python train.py --parallel_block=false --init_std_up=0.055 --schedule="wsd"
Below are experts of layer 7 (counted from 0) of a mixture-of-experts language model. Rows are named router (the router's row for the expert), gate (a neuron's input weights, with its number), up (a neuron's input weights, with its number), down (a neuron's output weights, with its number) and show model dimensions 0-127. Each number is 128 + 24 x the weight over its row's rms, rounded and kept within 0 to 255. Numbers have three digits each.
After each expert's rows: "comes after" lists some tokens at least twice as common just before its tokens as in all text. This comes from a sample of Wikipedia text that the model never trained on. Tokens count by the router's weight.

# expert 31
router:143128084140102124122130132161127116104131122169113112159108169154111166108118147176124160134146113118103109082121110129170125098152165140119108115154130156098143137136091131101187095142114133132102123162188116114095170105129156110097187145126120136153115125174129107085128175081141126106123141106102093104128152143108096105147120108130102143144112110147137149115110123150115162105126
gate0:144173174116113139170152150130086106159158116109131110121118120148096185123129122108134151125125122117143120157131128097125118075132126196099128126172135120118148057128125134137115135160165152131198112109131141141155128122137168154150157166123123130121116092103134066151130144120165157135122145123116118108120139143112112139114108119138120103174151129141148113119169142141070129134121
up0:095140085101108113100099133124139154106087116158127132144138122147149064100152164124105079138131092120132098096111084175137114179133132079098134134119119102139147154123144165151151103162158123104114108100152127109102135095123111102118145097159104119099124146119134155110141124139116123110124092141137155117172109087137130166117145146141097177112107169112130150125108142117165138097155
down0:102095130132117153113129134127098145140176140119123103140150111130098132074136125146154094146093080129110190082127153090090160089104131123150126125140152155132122116112164157107128138129136070101146110124173153135103148129143153129153146112098086098155094147126127155137118123144110142125117124070108148100106100128152109138166098152156112116141159141113093177133166148111135143130123
comes after: " in", " of", ",", " the", " (", " at"

# expert 221
router:126143114142115123120173155145167088081159143161102095175096119132119121124111122129118142121172122110117096102127127161159110112149144153086090113131138158120165105108093134104170095147128073130113108140150109075103160106113139114126149094098097125157138126129144107120118129115148116121077111104122092110113167171104100108121121088153107131143116111144141147093080100135114159114145
gate0:130132152126128102132168189123101139136136171142137156147123132176134115142124108117167158155089170115131155108097128188101132168147113151119113094123137088106143087084128115131169118157145118134159147100163083126119132166094108108137116160123155113189140130137120133107134119102144166146107134088131106130107128145136132120129185164132101152120132139124132151112135111148113081108099
up0:134121125153122145163092079173174141128133127114139116122089159085114153110124170109102164115163094120090138160134158121127166110099110092131131156130144130141123123110117109122086145130130143152111132140069162135132101095157147132142141072151138161096118110114128123126180126165104169108112128112112134106143112110131146150122099073128142120129125141141116086106134175140148179153139
down0:143121070125103122133154107101149091126133160120094092139092158137129113100121157101071158099145140140103131149157161145151162112142100109154116103127121124107137140124126137128073121091084114161143133129126132133125141130130084129122122182170082153172122102164091157099141160130132122090176144144122100142134138126144107107162110147146093134113115159129110100113117125112153130092085
comes after: " to", " not", " he", " would", " also", " s"

# expert 242
router:131129100157109109136200148152166138099131134145125131132097128144103163113105144142072143099131111137111107103113102148144133090144147169099101116141143138094144089118123109086161113158094130144086083130157122090107169141136157114117167129095119127141108158153146110106125130114130115118129118094071113115108145117131109131121128114138103162131104144136117157113090082106114157072163
gate0:098159094134124133113147159182137135100132120111146140124130104088155102139086143159120133103137067124108099079150134143125098193169095122103073123143135158154101105084112135125111151111094107089089137139113110117097126133130135117129145072124122103131112157144155141103150108081083139144095105123137125115158140121152138143110123153143106115153140166124116104101150092136135125137144
up0:139132150112159113111172126099155135128129113116124131084126134140099115187120153132143104164111131136104150122161157140120154157125108109135126097117114137147133147132112130154104171089087123115180150106091135139113065123113114120130101143084112085106129111138122111131132094121104130137157107136105194129133146109128173110129108151145150057109133136088127108156114175116135086169142
down0:093119110097154111120148143131133168104091095112162134160124122144144106138165113141144123146076141169136153153153109131111140122096156143147140107144139098161090135123143107131143144101139121143160136073086134167124147145128120115164091158113188152090141098158071151151146128132076120121158134123122102159151095130138129113147143139114104073133158132087088122134129121119124102126157
comes after: " S", " F", " N", " L", " D", " O"

# expert 251
router:145165106162113104089152124148151128107130134134111139141104148144100142122112151155123132125178120102111124086110107149143117090152137146117115096133151184090151106122095152108169115174115103157117109151151108092122142114149164135133169109119102106150123135150143134103141127097132096100096123090115107079127159117108114108191086097117108141163124108163162165121113104137134167105127
gate0:096166137124174135122148125144124137148128178161088149116108128094064088132098129118173131126124122117088138141099104175080162136093119157118120121154110126077127121128132151110119115125149135137131125113133118183101103127126161118117177127119069117116128089129119118078132127137087117136087116169084094147141139112138107133146135137177083150148129108145127116151122121152150121125126
up0:172125115133112121133118127103115111097128120129188108171137118129178147109147106091114117116146103149146094114125131136159092125134140104109097127144150127145112114129123120150137135145119072133136151157140093102138160132173149138117136121171142192155108134154164090165128114139151126118150114088185159179113107129110158117139153155153175106109106083149136128087105087131114141109129
down0:100112156152145140093135132148160171128120116127074144106114092140112125113119130169179154113158155123109144104115118147088105106146111196169123147142103146129116119133111135158161062132112119096131161124169139113099112123090164111104128149130124096126133137110123161107161135117100109125096113159094111136147099162132091160105138108159132162137091150159094142124088137126147111134142
comes after: " United", " New", ",", " in", " South", " of"

# expert 90
router:152142113155125102125173156171138108103156141123076138143116125165092121128121148159105149121151128085080138135128092122181111106124141135108136092174154152112158118102107126113146099135098137156127100137133106108088167125153127133113141112124112117134124134177131125099127174075148088103121115116096118095082130123120121108140115141131102134138117128158174164106108112126067144100160
gate0:131107164114114107124142152172166107151103133108128094114129128144088147061091134157163150084122101144154128135149055100116107141165119118139157142142145146120133117119083130123156089145106120139126083120154134097130145156146121157121122133168115097117112133161110123078108127081140129116107087103123096137159146155127122096109063154123138151114114114151132133154099156136145142124119
up0:109102173089139164096145101158112109148115161107089108117155088154144119165139127141132152110075141118142135166103111138118101128152128124117165114079130118101074096071115095094089119122141110137116127116131160119131102140107116109150139148095115140132155131120144157151097145155134103148165113132121128149077188117089120121130135130100096120116177160120112122105117167113125158136138
down0:128128111129130154096153208096134164125141151091103130136140103115125072152135131109114153151107114140140151123119130141127118155140142092117151112132141107124157131073119117115141128113111108105110181124129108175093175114153107113149135136167134117165139112168111171101122150105156110139110123154126181136143129140163140094097132110105091128122170130060166157136104141138132106137115
comes after: " a", " the", " an", " c", " =\n\n", " as"

# expert 93
router:127153125154097118101176138140138100109132146134091113152139176153127151114119139146120139096144107105108108105078083131133117101161148159088105117180173158108156120113099137104162118138136146132116106137140118125087138073134141108141156108097134101137101158143148105125083149113112106117122076131127131103132165131102124096126098098148116135162092080183133155135124095149108125115141
gate0:136165137109142146133181169142164085144111122114095146151130137116095190131116150107176174100155150132100060159093124127168128118124121086145096117107106132097118086098168160127130093130123137151126144145142108144116146142128149089115127112098124141104136125125135158117097127097157147119140127140113145132116119101107134177122160117110139147136086121109108110083116155119123119072137
up0:111104143090119133098154137121081109088134146134161171149149127089165126088135103155148091119109130096118126061131151139137117143151083079165151143088133129125119120096153165142154114123151137111138141122136138145164099127159139154166102175143128092121124133129116175160128104108164115095172125146150120133122125110108140188112163119118117107141145089116106158119111111126118122143154
down0:117138110173142098155129139167157165138178143142164141130155085139110128166120138145123102091125141120153133173120139119125169166136137179159126103164129150120073111132137165120160129167128121116162123116106129167091094142115127170097161087099099155138130088125118135103108150129139111147076137103121149085162173128173116131114105140151151119129115131098128130151134146138127124137148
comes after: ".", ",", " that", " where", " which", " it"

# expert 76
router:132142096137099110092130158136185090118150165165098101161114137131095153122123114139120156077182096129116112087115107157145130093162133160101093083145155155122139117121116172111149097154118091138109108154150113117108152101132141093133141125096141121165105144131136109113106135128163094132095106127130118087127150152132127126144109099169123160154100105159135129100116116145109168085133
gate0:124129126108115145131108139165112117176113136136154135162150126126137171177140098150116124112092129072100115119128157087104146124162123118091135172135144141119168128135103087124167126130095123138104139153102133148129128112139136093084121170126144167118152160169137169124135123137115081135147144122112106133128148128169149101121101116159148129065101132154112098131122109097119186080152
up0:111137109137153147127157106138159110090114113122150105169144126137157089084150109106078084183152132150117113144097102157175105127070142155127088131125122136105160092079109160098134128136132121157105124134154103095091135169111109159127156109131122126160086105116158112083126138152142101114105107119114135134156147132095091125119113119135093123138148115128142164123096119107116120159098
down0:106130121109113118143161128133113122127101169116089134107110116145145167107133118138141090115140105133187132151119160127133160097127137082165128129119139147101123133131083125119152124116104129150078127177114126170113094125109109152161165148131114086110099100157080111109114104156122137193123084136113119148126093139169100108130149083189113137129114125104130092114152122131106142108162
comes after: ",", ".", " there", " it", " which", "$"

# expert 16
router:161147113146079124100133130144164101137126184139111109148118144125114127110133122144103159078144115115105118116091102164144121112146164166079108099136169171103140125123117154079148130160136111126114104144150102105122162104141152118117159117093126097153116151141149123085098123128137104085132094119122117120114128163103120120144119109161098157168099098158155155125121094141108134062150
gate0:120133144128139114094130122098165134152164094114145147164112133122145139125138116098090112164112164114156092123097104153135117123115121107143127154090134119112142118131103116137111095117161129115088139122175101099111111119116131140147125140107144135088127135116089117077121118114142078117124128122163062160150198168145119103118106160128094132126063138103151168130122109132079164113119
up0:141111153136120112072125105083140143144151050131144150146075116120145095112133098105087125106113095122154111112133108157115125107158129145117111141108163133104144106117132116132117105122167162121136129150129076105128105110105131167156137135096163144109123115138125127074124120092139105107137107143131102158152188113100142129107101179149123135148081135103143175142131119143082142123105
down0:107150122136142134117135166143069161115088109144136131154130090150121143115114147109139144107097142123124125117124137145129143139149115120120117079158175114097143116128136186124128174132107096117119132123104135115071104109136124127138141059149128132148114132061152122166157142168105173138150164145084155104104168142135153108152145108083115127109131119144093107154127169157121105139127
comes after: ",", "s", " well", ")", "ers", " where"

# expert 125
router:142159084159110082106155157137129119117131180145087130137090129148094164085120141141094136138138106131087121121120120144142085107147158136120144111149131141090143127118106145100142101147119129163087118146155103101074146122151129107094160096093127105152086164159162120118143143098148103090119120109104109119097142122120119124178116133136100174136079125153129156107103140112119149129162
gate0:128147123087119157142124137135096130119158164121093122123130126136164103115134144108076115152137108116144126133118091141126076148104163197161139118130125111174122129139141119120094160115155127128085095122099150096129158147136102145122087081076137125148110126114089165144154185125145094142141121155121138103130124115165137156123133092138075144157093134172146160098112147138131112142130
up0:132128139129186127126087140124129135149144093145128139106138138119077163126123150160135139126121167125146074137121166106194161122125109075134113105127110123107127125149154140119155105128145106111175112172127103125110140114150161124114128152122132133090110147121131065140142143133131122138127104109145078126143141142162122108124151173130105151118134124134114065096212118130097122138100
down0:111080098113096153121094137142107195100125178123121131128128149155166087098127114099134157144145080146130136102120162120111129162106168154181131148109133093136107091101123137136138113138089117092075108119133141162113124131172109134152150140151135156137113163122122159157116164130141100149140150120134138150138096105150132144126069134151111131130139105158165139118132145130169146140167
comes after: "M", " M", "-", "\n\n", " (", "=="

# expert 83
router:141164096147117125112125126167140131104130150168116121130093153159106166102126148165118146092150130115127116091124130130146114105137152149105113110152181152092155127129109166121149134164093100156110067162142113115128142115141148112103191113099103118160118142135140106114112176110105107119087108113112124086109153132120101097168099098128098139180105118140158127136120110175129164127135
gate0:165137134122149097145136145084130119117137195121120104128083144162135147112116082114120132115125132155108150170116126118119158167126128154140122095087149170127098138144099122120129120082120104154129155132118137153153092153149157118133114104114132136117136195133144080139141123108168127134102117150140103139144160152079145147147166131140171163099124128151082138065117103164142125128113
up0:139135109148110113145143133075089142157148150110137128090133143166120176103130105145082147140154143147113156135099116082109103169155127106162142113097125117067114140081154160107149161091118099170145097123120132139126116152122127147171167121142099125146142185131174120165154119117139110104159109143132117165123141121132148101124136096134155133122143125121086129127153139165147082129120
down0:097145124099125152132111136098111123128156152140155101083138133137116116088168124137144109124135111107139102129141154105127139154121190132095155140079150160096100150123196114112105148103117131145115096109122188156157090162124142077122135142136108166115157153115142104183133149119120125119121137113134162115089166099120146085149113113154092138152119100131140101123145161112151151124103
comes after: " the", "201", "200", "202", " United", "198"

# expert 108
router:131135121195123113112150158182153088111138113155124116116108175175090142115112124161107126111177102105116096117106105130133104126170142140105110121157172125120129125123112140120169103128099130148105119132156109129111169113136141110092156105098108131164117126139145112089095157121115108101076137105119116127122136141130094122144087113148085165156096103178137124088106120152109157115144
gate0:133210153114109083153136113141158075118127105104132094120122157184122137128153140173125128148123133153105154118125180079133089152143116198110161160135086112107105132129152125128111111125090109103141096105130135145118119143130137114113086122093135144098173129123206115119137127123126119125140152136140162137139147130126126145159149109154111106152120132091140126132128133112102115128134
up0:147060123168142119140118158113100166150135144119139165148128130099155109129163138087163115110170135121075165143119101139156156114144145088131094108113154126111170143126137112133121123135118148092158115132137115116165154122137102132148114117164169140113133138123118160136184178150170151119144124113098150121121119106141132069165115137107121132082096134076105125139148140121126169113129
down0:171142131152121135127147090085143123095175126099142110125121163143164141092148160118126162151129110111110112124153177092130151083126177100138119144109135140119100111157109134142159120116125140158079149128106078146112158124151107103148137131149120138115139139179170123122136156113139138084139169088093110133076120131125137116122138093159132102157101127153106112110074092109128114148110
comes after: " in", " the", " In", "In", " during", " early"

# expert 156
router:134156129137107149086129174162132082117121131141097131157098153141128122137094106134117157107140109117085098112097123161135091087129129144100099118134175164092147104108089138107152108178116081135105110149134122102121147072104135100136144100114106125158119139139118112084109131107152092118085126100119117094106160162130103115143126096128103166146126128128133159105100099132080154120140
gate0:190132131159121087091143072149129129076130103131139078080127152124166115121142135132090096113144139111187142133135145148149134113147097118098133130142117122100169154151169128163098101130118123127118113102123134090143140133115127108116119063156098113140087145126142094130103135125151089143128126130132131178144124095088115118086106098123114138131125122106132128107162073139122128161128
up0:149081133110166107120143105152151109087122110118147081139128172120184088132144122136103086141107154124152089164130119138155142118160129091075140136133128140097160165155132123186119122105121132089082143116115113090164139123119145145131122132085143109078142138142129115162110115137112149128108156171118117146116143153128127115098119116117133097106125102124181106081097123127138137171127
down0:133120114114094153125092159084142108129123091137151127109154088094125095153124129143143152103150122148141149094138111078134165145142155130085106158069086153119130137133112122082196122109151122092104131164138124119118165139148146124122155152118137171155157173118101144179126130101148145160099171125126129115171116119098127114125134132118135108142111108109145159116090125106107094140118
comes after: " was", " is", " were", " be", " been", " are"

# expert 80
router:141124107144126125133121155147153109090137119163137103137129165158095168097106143136105136072139109123109122115110116122132116092137148151101115125168174143102133134121115131114151085127078123164080112153138099122112151114141131113098150096116124130150109130159178078126110165129114072112088101116080128130136146140139095118147105117143098153175101108152161111123112120137091166108170
gate0:107104089126154133162164139133114109089125123092145136139109142112121112145144146153174109082134115150090124095151112171128134113140123140154080123161152140158144132159147088131165170131085113117124175126132123134131109112122116166134088155128134168136174101139133096138145124069107166123106151114154117160121116096091147089116089161134157111148105115085134135135110107107106119137160
up0:161122130145143113139152133146151110125104144097128111118158133146072168149142114126150131141114135109166206136107097101122141174112097102142138129116086135137145130099095129124122122129201155109138111138153101145136120165157138065155164110163133113097148107136135155136115164126150108142144127121101156084138098138132129140178134122138114108118104163120124122149143111157122064124099
down0:156140084146134093168151145121133150097130097186143159114095168120125138120155145092103156119118138082147144161128152151137099149133133153148135142130110176093132141100118134130133121068148145075138143159146110119113140146131081090107172113106132088130163127163125138084159147121108112069152124107121132148094145145097134127094139118172120147129160122120129163113121112129107123106125
comes after: " the", " The", " a", " its", "'s", "The"

# expert 43
router:151142083176139088105137134165165136106132142163123120138111125128128149077142131154103149091136109106112111105135104118166075097145178132112138093128136121105148101097121123113145100161138123119118096126156111110121132122173118119128191118126119102132084142169182107106117136112130099112112108118103099115092158121138127105131120134158092176140112138157155129110105127124074146109168
gate0:150178104141136096135091162135156175136143138123130132084138102121081104169122094137099163103096123117132115144151101082084103123152103119157160094088139122100152094142127116144105137107136122136114137121133155144104084087098124148158134103160112132104090126142141090142146058129128128134143082135110089162129132117130144118108168120179124131158120129138132104112092123129140111136114
up0:119117134148135089130114121159137136122137080097111146113087133122112108098143138135062133153124158139097096117130136126073087155140169130113158122116132139135123155136102147124126154082156118160117112145152132124129143113115129133092120154125109166119161133145109137141118175085085137145150095112109095168112145098120106080122126080161171134133083125132114074101170117136125109170123
down0:154155128119132113154163132125158126183138132154109141133158117140154125128131116115104141173106099110085171125196133096122118092162106122128148135084151138127161098137136122150138170134186096201123135132099144117116111136103166160123107151128121159102112107126131123100119137111132130140123116099146110148128172115119139102093162154081106147105153164135131137096173137136167124110125
comes after: " P", " |", " C", " T", "|", " S"

# expert 12
router:121151081126086110104135150188117101121135150168105120163106131145120140110102115164119135130150099122101116086099095143139128122149160160088102092150149141123150131114115157115154121152110129142109100140150113095080142098130154073120162085104100129168097151162169124118105132121170120110121114101121120102133122130119099105143102129132110172140098090151144156070109131142129147116128
gate0:150078073141120139056150152130179152140115123151120152143125073099118101155125143140169108135117094141084111127097126118119129145140142105138110138177167140113128126154150127152097121107082147118090105108130142150089057069154125136114151115178092113152135115162119132129117128128115108142129106145135123124133089123156107110103156151128138135114138105133135111119115146101098119141146
up0:106162177113150128166119100163085106098148129106120097145120155126145145081127130120118113104118139123137145122159107139135144124105081137094169096088096150128121141117113132130192111151157101132152145166158148070152142143125074149152124186096130128109132107105132124140108130141131154112101145098141164118102166128125153122170157139127088133135158150146146123142145103157136085114138
down0:093128125139111107148116136155067133122149144100125125122139137115154160155136092133142139073106082129124115141092130100141171155095108155076158114111123099119140116165135102094132124182146098132124119133119168162139105152170154127137154128113168154148147099147147147163084164120121127128091169135119139110127120131110085162138134163148082118145129127143100149117132118115183128161150
comes after: "–", "2", "1", "3", "4", "202"

# expert 114
router:125168080144108128098147151165133117116130138162098125145116135154112140103120129171098153115159111124103105085074104154171113126135145164095093107147152139114156124126127140108148121149098117138102121145159096123115174107144166097115175100131109134162111162141157108072099132120137111105116121108112099112126126128097112120159098100146085161170090114151142137108093093144127157128131
gate0:122128124128117139101174095185165126124162100126116134121101109151121144113115090139067161144153157121101156097155131148128115130140110128122178134126118111079089138100133136135151144125096116144130105097122126136121181154176131123131118115136132148153156162108127085101120114131126114137132138139120125191146136149140148169137128120123151098155084113091122077137066136115122180151115
up0:113098102136143135085158090160148108123184136097110144133124125163114138134124131146075123143167130157101142109118129108109124133118113151137145128121126136110060148108133125138177146120114102154139119110113148158127185162157087056113106086124114151164179155132159157088153152100138112134127152136122104132133127145123117144142099158108129131136113120130139112091103163143143182118114
down0:143149152118152109117115136132132153129111137132102142141091127100110101166140120133112125090117134104115135078162120137140117132136104109122126157113075108100134119150087116139126134106093115073119130147109084126158115113168123145156142122116140105138103106115087079116119151146145175153142125151103156137183140122159089087161126164124209140138107112104148152109131105109092147176133
comes after: " ", "201", "202", "200", " October", " September"

# expert 240
router:153137115159144111116148128163152126130144120138103122156113141127122165092131131163083141079144117081094121124138105137158095100131164139104125120148138140119129090129089140107126121153107119117105113165153124097079159135168129131084144109114119133158083138162194112083108125106132091115109095111079128130078140148119129129176132137155107149141100140146138133112118109121081148092156
gate0:140128141150121155109125119134134129134162107129114111075100108137118146101107165168117172099091130149134103126127163118110150101136129108087156146139152178169139165137110158128141112132112153116097107111112140095086140137155096147125163125087154141172148128154131102079127122079125126143072151153109134137119123109161126109141093132137095114157150135133183126083076137120140102096133
up0:119149131165097122138124162090107142125142155134085116094114157150129188163131117107130129149144137101096132112132111171171085144153120133145109106158144152125141115125161142117116160123154133127146131183175083123115101103102151118109124120147129138104087131140102138159107204153155146074156151132114113132153114133081109146105125144111146113136107091121122091174159127126127145137115
down0:144112122120117139083135153113126114099149113131134132140149107106141094147081153095089192125153148147154151093134169127172121123129128155122094115141113108146136110114112128115135107104163157144123110128146161160090103133139167176102116114141145109151087152190108101103116165150110163086098134128151081141099161102159168096111149145115130133095139100150131139122120094118123126123105
comes after: " P", " p", " C", " V", " H", " M"

# expert 104
router:125145108145092114107152174141154097094145130167111121135093123130128132100108127138127169102149118112088109091126124130169089118189165161115096119126153154105157149092118153117139134141114076127083086136161121086105140106131169113142176107121116098146109137135141118128096145096131113115118122131112115106119159137121100090125105107150116169142102114153153185108098103157115127136156
gate0:096134122120120148152161163121098107113193175130124120112110152106187116127110139100113090102172104132135150116124127122152117119153109131126133099126080113150113118128191113134140125136140079112113106115130137130135128137114167108142123113108128120105121154123159143155123103066130149156150128167136122173170111154096084129108144110179159124123161096116147104093158099116102113138156
up0:161130163135152129121131161095110161140144158121107130130139115110111099137143079152140138085128105114098089101161128118102136095140149097109055169123099135092186126127135156103102145142164137114127136136102146118139139138131125114120120176111135089085135145119099152140155111085092139133119111144119151119140083152150144092107117143111168180139104129138167145132130100166131122094157
down0:129147165119111147118081101110152121169174118163113112114144078143085126136111118144196125129148176150146102095153164112106106126162086128131118142139164105146110194113115124139118154113122140132149126155124173117125141144143167121144145134137171134122143142083130148108117127124126136126164178139072136139120182132116147152100157136169113095096138140118142124111128130094125117144119
comes after: " He", " to", " he", " |\n", " won", " in"

# expert 66
router:132153091135119084111134173155138131121139167158086134155127133148089141119127126153098137124138117109089119100096113134144124096145154157097116091132158150106157103113118133081146121148125132124109120146142114099101149116141166095121188100127111122155079179143154122103104140106145116108133093131101091074113157143126118092137121128162080185149104139148140158125120111130123155098147
gate0:104140127115144145139129136149115136132084129095068138150166107170146153139132138111165071142129104112094126094114135151135127115139158114087072129136137138152124102124089129099153135129107134128106146137159116100104176111186116101079110139136116150225138106146108162116118113112141145138135152124140116115151139128126145143127133134105170129128152137132116142110075125091132099096134
up0:119129126119151082122116134120120125126131166158068114108138171076157126133108100130085143108129163108144124120109131112119114101137084137148128147095125121084115116103140095100109145129182105124120143099140118162134163148096158146205109131129118138078137145096147089147148143145124090117108117136146118097109156181180121152119123129176111135131137117109130115153154167152148142137132
down0:106114149174085094152160128111112140140132148117092138132100145121159115133125121117146153140134129114128143125106146098122131084098131150146127162092115132162151152115123127098120114142134171112119120125106118121146135144106106130142142144118116165111095196116096138124126119085091090117130103180129134109088145176132149127107122112135170130188112126087121103163156123160078069085120
comes after: " |", " ", ",", ";", " (", "0"

# expert 4
router:140171103142106131114139138155133126097118130146115139152107151132111143121118144160115121136178116105124122085084115145155113116146139154116067106140145174097159118115107151106166116166112110144106100171155119101106155104136169124105169118105090119161122125143135124095144131090145113074114124095113104077124147115097092103173105099138112147147119115166157172116111118143137153102130
gate0:110090144130191119116135143128118119139156107100112114138123085133104126120125130101105123116102142154134120170175109141102118083124124115099146154150144082158094117117134098116043088088133130111138170090126106183123148114104110134172122141101147160109142133125122130132083118169180132157143117159149121166131130147123163159130122156155124147110133137133122105162121141125123093122147
up0:140113128129165156145112141116097146090112102082147122117135101136114133116150165127141127161163115110177092139130127121067110104111117134152097156103110139157146102124113097134079093150174097127122130104172148104092125133102086148112123158119149144142147113120124120139145102099131105094093137115122109122164124121108151153160117092080142126109141110151113161179111139070146086123115
down0:133133118140101106155168113132118126131184124161107081109154117128090143086112157133120146133118113105141110131098157123113141129118142155125110100113124133117179133102093137121123097118115105138143112141113116138131135156121106100117115141143127112091152158170132146133102114190115053126174124108086085140134106132142105121123109085165168176094097143100133135149120082156091112103115
comes after: ",", " in", " United", " New", " of", " South"

# expert 236
router:132139111136105119090143174157145099114135136129087130155082136146099116105090120133113152125125123111075130113118103126171075084135140144136106102136161145107149113081110137108153114150121101143124130156128111134095147069136145094127158100135096110138099129133138114112106129102168102090109126130122131086110180146130106115143126115132098173137113123140145165109075117113069145108162
gate0:152166134113128114096116118157079141173111175128133151071105089124098098167189137120124105082133108132096127130106148141139152132128154112157175171127114140105120129130116107097150109133067114157151183107112145120109109104140137084127153128113147081096125104134097145118119151152133131125100125134117088107100139113153135097142126120147103084136144121100139129157095126128105128110147
up0:121095129110137153124117139132105102114115140123115125129085141145121108112113074130134103184142089119112128141144085111122076110158139110133112109127115209143120135134093114093126135108173156114105139138125111126109096135127158144137148155125170151163135112157098117169167134161130085100129131122129137118123141157147095126110146099158124121131155134118130166111085096068100137118067
down0:129128143140169088150107146155102092187114110102158159137141106134092138124133133121112144142106098146081099116086158142093108142105192138138127137178118143165085129155082153101121108125153161108143111121113122128102166127122109147133106100121137120148099118174104123159111165135112131167125102135116104093153166134101152094144134108129096112136156119130138125075128132114152133120086
comes after: " was", " is", " as", " were", " been", " became"

# expert 171
router:170144118175128098074153144142121123132133143153113115148115138185110137130123153158107146102140139073107125113124085124128128095169157126105121075146138133105136105114109138115171078147103115146138119144143128121096155128132129118093141120109128117155117153175149120104138144148157093097112118122121112115085142164119108133132123131153098153144075127151185119108113113118081180083138
gate0:190110117132135104124134138154090171144119139115097108128107132140136151126148102122159100127140152131125090121129105170127132115154157156146138179118119124131124095151100136092147176103112138100142126121168109150144092126128129146126141188160133133124141108143097147125141104141125123179088166125102089153123109171133162089115126157159159152161084125144143167096080115107135096126153
up0:089148121168103105127144096141144119121152165090147149095114118072157133094097129133120114173133114129088139134120156141126150167138112117087121134177148145117118138070180112121178134154145109170170106148085127093106139150161147124144109153125118116106123156133120107127107138132136108105162115124118156100140130099126145130160092087108126121121196098140109127150112134123129127168114
down0:156103126138083139100111146085136124099124124125103102144107121118107129175090087120101117115167133133140158125139132129107130136174108123099087160120116114104145091162165153118125114098140137099142088073152154064125145103158126118089090142140097136106138114141160126079133119139164117154138109159149116148122141075131132155168114102129106153164117108117104095143132147153126086129127
comes after: " a", " c", " the", " C", "-", " an"

# expert 118
router:137159100134097068107175140136145108139166146134115104146083143167128151106116140142104124118143119113103082115126107162153117095158121137125129107124174144119133144093121162130133097141129107120116092128144095094134138088177123094119171076116095114120084159148141112122123138131163119100113096126102122122119127126102098135147093098135124135158069082130125145090096124151089149127135
gate0:149170157109153095107133156114131122133129136105100119124141155162110135133092136100146102111150096120174171161116084093104133114095126115131126113135152141130105126183117139091113091120126085111122124138180193149110151116109126123148099090113094134138096107130114129096139159103176138088097112113136084094136105138131087146137163086118130104100128106139096115100119146144149138113139
up0:106153130103157118144193152127140141139070165101114121110144179146139150133123143105109140102099109132184161132134104132125182159117123090076113143130142119118100167139132140105096156112129082095118146129163146144138142100161151152118155083137118123130103121133120141144137113130121158087136116101139105139154137136139104113110087118093154106103060110134107117119143136164134090136130
down0:143128115138102110125156113141102151145081112139133144107147123136156105138147123121112099089110137113069110134120114158170132110139113105133075118105136124145123103113108139085147138087164099142152139106130109117108103114135149165091105108140177120143133121117134159127151102160126118083118110186155126183119187084135151118107135174149115134140158154134106156152083139118154107141170
comes after: "-", "\n\n", "\n", "==", ")\n\n", ".\n\n"

# expert 202
router:127118091139096127150143130172141121096154125152114128138111153147123151088122144154097148103127111097095118108080133146149099118140147141109082149166139158115131120112084123120156094163081134155088121153150112104100135115137156144120166103132090120150120137165144115103134170080132114096129139095101116105118154118113131119124088108147066165156095134161127170106123107115133169099129
gate0:106129120136145160134158116155101108137088146138110134108127104124120099131150070132147158144129138113133203077114118159122108144134160131123108142131076132097152122098075096147135144154122139148132110170173116126095147163145140090089104152145080123121128130119134097138112148133117149094122157153103138135124127144085172185142114100102105128105143149138097117098132164122144159126110
up0:145151095175134128113096117090139121095097133145131138164152119135130084168143084134161111163155129128109077134109150115111128135163115142129207132125171144119117126136073161145167133118149117147136133118091131193135121115113115102080125130107172124129165169122089114124163121131129144154114115121122154147106184121133121143166154128141094153123106120133129119151144134125117112121088
down0:073127105144152148131133157130134176127132110123095116130112104103117173113129118131107152139123126088129144102152149151153105133122152186106118139166115107092124138127131132154116141074142124102135074174182147142125157101104145142161105137134126080124163086127092110117118101112130104154184144136146118147137156160110127115122135156137103134115091122101092159098141091125126100103171
comes after: " in", " of", " at", ",", " from", ":"

# expert 36
router:149143097165120111115153168135133083103143176143118107135110149144124142103102138142085131121155105095102129114087120143136115136184134170117114114144152149106143113071135161078167086146113109142104103136164097137102145123151161098118161088082123135159129142159147122102105140135155093106100135118125105120144151141096111123133117113165104168144129107144141162089108110113106162113133
gate0:142131120162095106128158093136140068099113114152122120151143107192160100154098117133140149105156151170160140144154120114154118144133114158158150093132124105117152144144128169114128126134131068154120142122151113168134122118103162125117093096080119155139100128119151148140161102157160190100084115127179141151129141137107168109132134089153126094112108126143161153135119134136124133142114
up0:130132137130086120182122129142114090121100085121121124164169121168123104158135074114148158131124124180143187141149122113153116148142104189140140138154140114136128159142127127130150100102138107124140114102152116157142103100085127154119093123078156146112125103113087143107140129120149148113136136124165138176104140115119155092106132074148136112139152110150142171109105126105135101175121
down0:125161153098149138150141133167144185133099109119129133138183116116120135158116133156175196123117157127134136131103105164140121162134107112096114087145107131138159135157140124108088131117129190174120122073116119112156131148153108111107085119100108100122144123118153115117105171120138119167126130181122144132096146098129128091104140157094111127131110103091120142136164152099113118102127
comes after: ".", ".\n\n", " after", " until", ",", " After"